Weights of a small mixture-of-experts language model, trained from scratch on English Wikipedia: 32 tanh GELU neurons an expert, a softmax router.
Below are experts of layer 3 (counted from 0) of a mixture-of-experts language model. Rows are named router (the router's row for the expert), up (a neuron's input weights, with its number) and show model dimensions 0-127. Each number is 128 + 32 x the weight over its row's rms, rounded and kept within 0 to 255.
Before each expert's rows: a language model's description of what the expert responds to; "mostly gets" lists some tokens that are sent to it at least half of the time. This comes from a sample of Wikipedia text that the model never trained on.

# expert 58
It responds to: Table letter codes
mostly gets: " $", " .", " ·", " DF", " USA", " JPL"
router [ 70 140  93 111 104  80  88 166 102 143 146 177 175 105 107 130 232 166 106 149 107 114 149  88 181  93 158 155 103 109  77 172 128 168 135 131 117 115 115  56 142  90 134  30 154 112 145  98  98 103 156 142 171 114 148 150 192  95 139 113 128  74 200 170 120 113 121 152 110 154 110 145 187 122 136 175 162 122 125  82 149 141 131 137 124 162 124 150 145 136  95 136 117 145 149  85 150 117 132 120  72 135 147 137 123 101  61 128 150 139  81  88 111 147  84 133 135 112 165 110 115  86 105 140 136 162  80  84]
up0 [127 120 109 136 123 142 110  99 190  38 133 156 133 131 124 178 139 147 121 104 157 141 145  66 140  95 123 122 126 167 141 134 141  63 109 137 175 163 134 118 146 186 111 125 123 121 197 145 160 160 120 165 148 139 152 141 171 137 131 168 125 148 141 121 138 127 119 111 207 133 165 151 133 129 105  31 145  73  71 111 154 151 129 134  75 114 128 119 139  62 117 152 118 154 132  91  60 131 201  76 155 148 133 120 100  88  55 174 136 120  99 140  91 157 124 167 123 146  81 158 142 120 131  80  85 162 152  72]
up1 [174 114 129 158 159 164  92 152 148 155  93 161 105 108 132 123 121  94  87 117 112 145 152 118 122  96 168 104 139  98 103 120 157 158  94 153 161 126 105 139 126 137  62 150 100 137  96  57 184  85 151 106 155  97 135 117 165 201 102 163  92 100 107 137 203 104 111 159 165 124 145 152 127 111 101 116  60 198 171 120 104 145  92 119  70 120 118  90 129 134  77  97 152 113 150 142  71 100  96  89 146 110 161 157 126 132  62  87  44 155 131 176 128 146 150 173  93  77 127 156 150 141 160  66 160 145 129 118]
up2 [206 170 136 170 175 137  96  98  80 127 101  86 127 146 127  72  83 124 125 101 157 115  70 178 169 142 137 173 123 126 136 114  69 117 106 144  75 110 117 159 119  88 150 139 116 121 117 137 129 162  98 126 117 150 166 174 147 121 184 127 118 125 136  83  86 172 180  86 148 107 186 156 146 149 160 116  94 143 152 167 199  69 107 155 149 111 122  73  97 112 117  82 119  87 141 131 118 197 142 159 101 118 119 137 165 155 156 130  81  89 157 117  67  79 161  85  86 109 145 143 164 104 164 156 144 117  88  79]
up3 [124 135 123 128 115 108 125 103 172 123 152 104 121  96  94 136 182 126 123 103 153 141 187 148  72  63 151  49 134 117 142 109 112 126  98 121 107 142 165 206 148 195  74 125 136 132 160 153 108 185 146 186 128 109 166 124 117 117 134 182 155 157  78 117 116 128 154 173  93 140 105 145 125 109 115 154 133 159 117  95 142 118 254 152 101  77 137 126 181 139 145 100 156 147 118  96  78 175 114 126 107 101  94 164  79 182 122 125 131 114 181  96 130  88 108 160 112 188 154 109 182 144 118 170 138 125 122 132]
up4 [119 100  76 144 119 139 145 168 179  63 141 151 137 171 166 139 121 115 151 121 137 163 133  85  77 138 121 105 153 120 131 193 129  47 139 150 166 111 152 149 155 101  70 147 158 110 152 122 109 140 173  73  81 160 110  98 191 118 117 102  97 148 139 101 178  64  98 102 145 135  98  53 150  60 125  86 148  90 146  76 153  95 183 137 126 130 107  63  93 152 121 116  70 149 107 126 134 127  78 155 137 160 109 191 116 154 127 157 104 148 130 181  84 127 157  92 156 159 141 137 160 132 163 125 170 118 119 158]
up5 [157 154 112 125 179 137 133  89  79 111 159  90  94  99  59 116 100 117  88 170  85 134 101  77 136  97 105 153  73 155 172  85 133  83 102 124 106 119 133 155 169 187 131 129  63 151 123 143 157 127 172  95 107 174 113 119  65 137 160 114  47  88 113 121 160 146 110 102 107 134 168 115  87 139 102 122  59  85 117 151 171 163 136 124  56  74  61 131 152 134 142  79  88 122 144 137 112 109  66 147 135 149 128 143 154 114 147 123 113 146 114 104 127 126  87 144 159  91 120  83 122 121 116 117 208 132  95 171]
up6 [ 89 112 149 152  86 154 169  42 128 124 126 113 115 192 139 132 141 121  77 137 155 131 144  93  95 148 102  40 126  52 137 142 143 120 104 146 113 131 138 113 102  99  91 154 167 236 110 147 145  99 144 170  49  50 132 127 159  77 136 116 126 119 158 136 131 127 115 101 110 116 115 138  85 163 130  93 130 132  99 109 136 145 132 181 116 128 147  51 122 104 142 102 152 156 156 143 120 113 132 181 129 112 128 116 206 142 165 133  92 156 105 108  87 109 109 102 115  93 137 104 169 143  67 173 127 154  72 113]
up7 [ 77 178 115 141 126  91 147 123  43 136 107 120 127  84 145 143 119 127 152 134  81 229 143 154 152  95 149 120 156 116 128  85 108 144 153 130 105 138 101 115 123 143 127 126  77 171 133 116 130 143 191  57 149 137  73 110 122 127 109 203  91 165 149 106 105 138 150  16 112 116  68  83 118 107 120 173 140 117 141 121 163 159 149 154  86 156 114 162 131 146 132 138 111 107 197 169 118  91 110 154 148 108 153 131  56 146 105 102 100 138 113 107 135 105 177 129  85 108 111 144 116 162 157  83 117 153 185 145]
up8 [112 132  88 127 134 127 125  57 101 117 140 130 158 143 128  78 152 127 138 160 149 124 105 191 136 122 104 147 189 143 124 144  80 104 155 149 183 118 143 141 109 120 102 140 170  86 140 188 102 101 200  69 187 113 193 118 190  97 135 116  85  91 131 119 116  98 121 158 100 116 150 115 155 158 136 105 114 161 172 116 142  62 175 112  76 120 133 142 110 128 122 162 129  73  75 168 193 170 120 120 129 165  74 134 106 103 133 168 155 178 142 119 123  94 124 197 118 177 146 142 136 112 183 154 183  75 148  96]
up9 [163 131 112 105 141 162 214 162 175 141  74  76 124  98  99  88 164 113 113 104  70 148 144 157 135 152 120 122 129 121  93 104 138 113 122 100 116 123 134 132 117 143 196 153 204 120 112 172 193 176 103 175  80 169 133  97 155 130  98 118 142 172 103 147 125 148  95 135 202 145 140  95  87 109  92 167 115 168 115 112 177 151  74  59 167  85 114 166 125 106 199  88  86 148 122  94 118  98 101 117 134 108 173 119  87 162 158  69 118 128 105 130 140 180 124 108 169 131 137 151 129 166 160 141 111 134  94 145]
up10 [125 184 130 121 154 117 194 131 125 112 148 108 122  57 122 104 123 125 105  61 147 180 103  73 120 140 157 177 204 108 200 150 129 114  43 146 142 153 141 132 117 114 116 129  87 114 125 139 146 158  89 129 143 153 127 153 124 164 103 164 162 135  89 115 137 112 166 200  69 103  99 138 126 104 166 115 122 112 126 141 141 150 164 156 122 129 146 133 137  10 166 178 198 164 126 133 103 109 118 111 182 143  99 120 103 181 136 143 127  82 124 139 130  92 100  79 112 156 111  89 124 127 161 137  87 171 169 131]
up11 [112  95 140 150 175 103  90 153 113 121 117 166 116 125 152 199 130 115 127 108  96 166 146  57 153 128 140 153 127 166 125 125  70 135 108 149 120 157 119 156 115 115 120 113 105 102 144  96 133 133 125  32 134 128  94 122 191 131 177 145 163 120 176 126 124 170 136 147  94 147 192 123 163 153 168 115 118 134 102 190 107 214 180 167 119 101 131  78 150 124  99  19 112 116 113 126 130 119 126 143 125  95 132  99  38 150 106 116 172 102 155 173 151 141 124 152 115 162 142 114 168 108 156  73 150 125  70 139]
up12 [133 200 109 165 134 131 110  89 144 164 173 137 119 153 141 142 129 115 131 104 145 175 125 174 122 154 124 129  91 139 202 126  81  80  92 140 154  69 166 194 138 141  73 164 179 122 117 161 107 130 107  91  94  94 139 123 110 126 105 177 138 143 110  94 165  77 106 168  93  95  77 174 133 145 112  89 141 150 134 101 102 102 168 113 150 103 192  90 103 108 120 138 104 221 126 111  95 130 148 147 101 142 115 194 136 149 178 150 111 154 150 204  70 104 101 163 111 142 145 104 114 119 155 184  90 160  91 121]
up13 [115 167  87 141 124 124  90 146 136 166  60 150  82 166 145  95 156  99 136  86 148 127 161 135  70 154 224  48 155 120 127 154  83 155  99 145 171 127  87 137 138 125 136 122 162 113 151 119 164 124  95 146 159 101 121  97 165 111  57 200 169 151 146 136 135 167 108 125 144 178 143 124 148 134 125  85 153 128  94 132 131 131 140 128 121 155 137 137 110 109  39 124 160 100 145 112 106  61 115 127 153  93 148 148  64 131 170 119  66 123 121 185 154 181 145 116 120 170 173 138 191 125 123  95 158 128 154  83]
up14 [185 126 143  99 108 148 135  89 138 146 119  84 132 139 147 103  96 106 117 100 139 128 107 135 119 100 114 143 108 124 156 101 140 136 150 174 174 142 101 130 126 133 140 169 222 102 104 162  81 169 170 119  98 182 123 188 158 125 134 117  88  99 122 102 124 136 148 211 115  96 161 137 130  76  79 210 106 147 165 155 160 120 129 130 188 108  98  73  64 154  98  58 143 180 138 171 116 153 101 107 165 150  83 153  99 146 143  70 147 102 113 104 159 160 168  77 115 152 160 113 128 132 105 108 100 122 188  78]
up15 [133 131 185 158 140 135 126 106 173 147 181  84 124 129 127 109 121 150 194 112 150 126 152 175  95  79 229 134 147  98 126 148 149 135 119 147 200 217 131 135 112 119 189 114 132  73  88 121  93 186 103  93 151 121 131  91  77 125 108 124 137 123 109 100 117 117 140 145 162 148 102  15 146 105 127 142 128  99 144 160 109  76  97 167 118 120 187 100 153 171 121 129 139 169 161 166 135 130 140 170 145 135  72 109 139  92 190 160 148 139 122  91  95 100 133 136 139 159  99 151 115 149  97 103 156 137 173 132]
up16 [ 98 118 152 151 118 149  95  78 128 107 196 149 142 132 143 156 136  87  92 114 127 111 119 124 103 133 179 202 137 167 181 148 111  99 103 198 118 126 153 155 142 136 108 122 120 125 120  97 146 123 145 167  84  57 138 110 198 158  88 143 171 144 108 112 101 135 130 132 107  90 157 114 147 190 164 122 146 161 141 112 129 127 167 142 196 100  92 109 167 125 136 118  88 161 166  81 110 147 116 149 131  91 177 170 126 126  78 199 115  82 185 190 111 158  95 114  85 101  95  73 144 172 127 133 120 120  45  93]
up17 [144 108 115 159 124 169 165 113 118  74  97 110  87 117 138 169  87 123 135 153  86 138  81 109 111 125 142 157 180 119 121 128 116 104 100 142 107 140 154 141 181 174 116 148 145 168 132 147  68 109 148 152 114 147  83  97 115 186 141  89 106 114 122 112 117  69 107 112 148  75 143  91 144 128 160  96 120  90 162 110 111  79 145 186  99 142 105 102 125  47 101 160 140 109 125 148 149 202 127 155 156 120 113 169 190 123 100 215 148 130 126 149 149  82 122  41 166 133  51 104 115 151  70 149 158 141  69 126]
up18 [104 106 153 125 104 142 139 137 137 143 140 121 141 151 137  81 128 153  40 163 118 127 154 101 111 157 137 111 110  93 161 114  92  62 139 120 125 106 101 153 173  47 105 154 109 141 106 109 151 142 183 110 185 100 150 179 114 175 132 145 170 123 157  96 171 131 154 194 115 127 103  86 132  62 159  91 129 150 137 120  75  73 125 102 197 117  94 144 106 104 160 140  93 155  85 163  72 125 146 127 133 134  59 106 109 147 129 151  37 143 159  90 155 134 148  58 119  75 142 131 129 167 143 183 162 135 136 136]
up19 [141  79 151  95 153 148 126  98 124 132 141 161 122 121 135 116 149 111 101  93  72 107 168  88  93  95  75 127 131 177 147 126 159 154 100 140 125 161 139 122 118 165  68 135 154 159 131  72 141 125 179 130 120  67 150 116 209 110 168 218 133 122 150 116  95 151 130 119  75 116  91  99  99  69  90 178  66 136 115  87 114 124 176 140 123 133 147 147 124 129 127 127 164 117 103 159 157  82 116  84 108 107  83 137 170 126  94  39 142 110 121 131 204 108 178 115 174 160 132 165 158  82 108 171 103 163 118 153]
up20 [173 147 138 113 128 137 124  77 174  99 107 125 133 116 173  69 111 147 114 116  83 178 163  84 154 124  87  61 141 168  99 121  66 118  87 119  59  80 140 170  69 144 118 138 168 169 106 159 167 102 138 136  81 135 125 212 166 113 129 124 136  57 135 112  88 130 173 161 145  90 165 118 150 142 155 123 149 184 120 101 119 114 156 128 204 118 147 116 103  83 105 135 138 161 130 191 124 154 133  97 103 106 119 117  66 104 132 152 127  73 125 102  78  87 124  88  94 159 136 145 144  75  87 106 152 109 137 103]
up21 [150 102 124 139 149 118  82 144 113  96  62 107 122 111 174  89 131 103 125 148  87 166  86  78 136 126  66 107 126 162 106 122 104 133 164 144 151  93 128 141 160 190 146 149 121 190 123 138 115 131 135 123 102 120 192 107 225 143 116 134 112 140 123 138 196 117  92 157 117 148 175  69  97 125 112 151  85 128 123 105 175 117 178 166 130 123  78 149 116  95 176 109 113 161 130 178 153  35 122  69 103  99 115 109 105 143  98 122  98  87  95 189 110 209 163 124 144  86 140 145 138 118 152 131  96 131  82 144]
up22 [170 122 108 183  98 134 115 160 127 124 101 139 137 109 146 170 139 130 142 124 112 117 197 161 126 177 131 139 184  84 100 146 144 140 117 153 147 155 148 103 159 148 143 121 160 130 110 106 173 131 152  94 147  97 152  98  78 129 114 132 169 151 130 114 124  57 133 125 112 174 140 116 124  86 135 233 167 116  91 193 197 106 124 177 154  90 178 128 172 122 156 162 100 144 179 163  58  64 139 161  60  66 154 172  95 112 128 103 165 114 161 129 112 161 118 141  81 122 110 131 112 162  93 169 120 100  88 160]
up23 [148 147  99 124 156 123 172 112 121 147  81 115 135 152 175 137 164 119 188 112 126 109 150 163 116 130 133 147  79  40 186 147  98 104  95 133 145  70 138 164 146 111  90 135 138 154 140 140 115 161 159 206 121 130 127 142  64 103 163 182 183 143 124 116 113 190 164 169 141  76 126 139 111  96  82 144 138 145 175 143 195 107 202 107 144 101 181 142 122 113 134 125 123 183  98 123 112 195 107 124 160  89 137 126 159 192 156 157 137 149 155  82 117  92 167 192 135 160 154 103 144 103 112 121 108 164 162 150]
up24 [208 110 102  59 141 111 119 134 128 168 116 142 161 132 100 144 128 116 144 134  96 107 126 174  71  62 156 142 136 149  80 133 107 218 114 145  90 106 112 163 129 144 137 117 111 127 148  97 142 185 138 107 175 157  97 127 124  81 104 132  78 133  56 136 112  86 110  98 138 139 131  89  96 103 116 104 141 149 146 100  76  64 131  91 177 130 121 137 101 129 209 132 190 133 149 149 108 105 133  90 149 231  98 149 145  94 130 122 199 145 111 145 146 130 125 111 169 162 165 152 126 114 122 134 118 140  77 187]
up25 [114 122 101 118 108 135 164 109 145 153 111 116 119 186 165 128  98 114 133 118 130 130 137 127 154 120  89 122 120  74  95  82  34 129 113 151  87 103 139 146 126 123 108 165 168 172 104 152  76 105 162 103 174 148  44 153 113  84 175 187 115 125 148 101  92 126 122 170 126  77 139  79 116 110 211 118 144  82 143 135 149 156 100 130 197 117 125 119  77 154  88 115 175 112 178 112  59 102 108 185 111 167 117 142 175 137 184  67  74 102 121 104 150 118 144 121 106  90 153 158 133  97 140 117  80 139 126  95]
up26 [117  59 114 118  95 131 113 167  66 135 145 128 149 141  77  77 165 122 130  56 125 107 125 124 153 151 152 112 141 104 152 113 182 133 162 119 116 120 161 163 152 178  88 127 178 137 164 157 100 124 155 159 158 139 129 130 131 114  99  81 137 109 125  98 186 146 129 122 113 143 176 159 107 121 109 111 168 141 104 122 175 156 185 212  93 148 198  85 159 169 128 197 187 123  98  71 111 108 128 144 145 144 136  86 118 116 120 173  99 111  63 146 101  93 148 118 163  97 132  87 136 124 102 166 159  89  98  42]
up27 [145  81 170 131 136 131 143 134 106 128 139 109 110 167  74 103 125  95 119 100  79 132 111 151  78 194 179 192 140  89 129 159 150 175 122 149 150 158 130 117 155 140 138 132  82  99 177 145 110 104 104  74  97 118 119 162 103 179 113 153 103 151 109 144 178  99  90 125  85 121 131 171 137 114 175 136  88 141  93 143  99 118  99 186 105 129  78 111 112 108 112  96 116 114 103 106 126 168  47 157  97 140 130 155 163 113 140 146 112 138 170 175 122 146 134 121 140  99  26 175 129 198 123 110 158 144 122  20]
up28 [111 158 112 168 223 149 146 145 171 124 110 102  66  95 130 162 144 106 163  79 104 169 180 123 126 104 121 139 109 121 143  89  99 118  89 145  79 177 154 165 111 185 131 133 138 147  80 158  90 128 141  72 107 168 112  89 123 166 101 164  59 148  63  91 158 122 134 169 129 145 186 107 104 131 170  95 143 138  64 141 131 148 139 136  90  60 118 107 136  77 116  95 125 125 122 197 136  91 133 120 190 110 141 109  83 124 159 111 130 120 122 142 122 117 119 163 133 120 126  92 142  82 164  89 101 158  95  50]
up29 [175  90  60 111 180 151 149 152 147 126  82  59  97 122  95  86 119  79 157  27 126 167  88 156 116 133 167 104 175  95 130 116 166 103 128 141 177 174 119 137 174 149 174 172 109  84 149 132 160 138 109 158 135  98 155 125 122 139 146 109  74 128 115 126 136 111 127  89 134 118 151 117 110 105 133 116  99 121 134 120  85 153 141 143 147 116 152 103 101 107 117 135 168 110  73 173  91 136  15 148 142 107  87 152 176 134 132 136  53 129 133 120  95 156 151 158 181  98 115  59 171 136 102 170 136 145 142 134]
up30 [127 148  87  92 183 101 140 149 146  83  85  71 105 124 134 174 123 101 163 124  87 149 125  90 126  53 122 142 154 188 106 119 100 123 162 140  83 156 183 164 167 117  72 165 203 127 145 140 119 184 117 112 138 131 123 113 224 116  80 139 120 128 128 105 123 148  94 144 188 141 149  56 105 120 111 110 119 105 119 125 128 139 171 122 163 131 112 114 118 144 162 155 110  94 105 130  60  99 132 120 186  62 145 122 131  95  89 191 150 150 118 148 182 128  98 154 104  64 117 111 107 133 146 117 120 110 201 147]
up31 [ 86 118 163 165  69 137 124 134 147 127 143 108  94 120 113 136 109 130  43 119 128 132 116  82 127 113 178 107 131 138 124 129 117 173  68 164 104 131 136 130 155  89 154 115 145 168 137  94 107 108  86  93 127 102 165 167 121 160 155 138 128 122 166 119 129 168 105  70  24 110 193 132 118 165 113  76 121  73  62  79 101 166 108 150 119 134  91 102 116 122 149 140 114 105 128  90 139 147 182 204  93 108 123  86 109 165 164  78 138  96  87 130 143 131 123 117 118 142 158 139 138  82 205 171 138 111 104  53]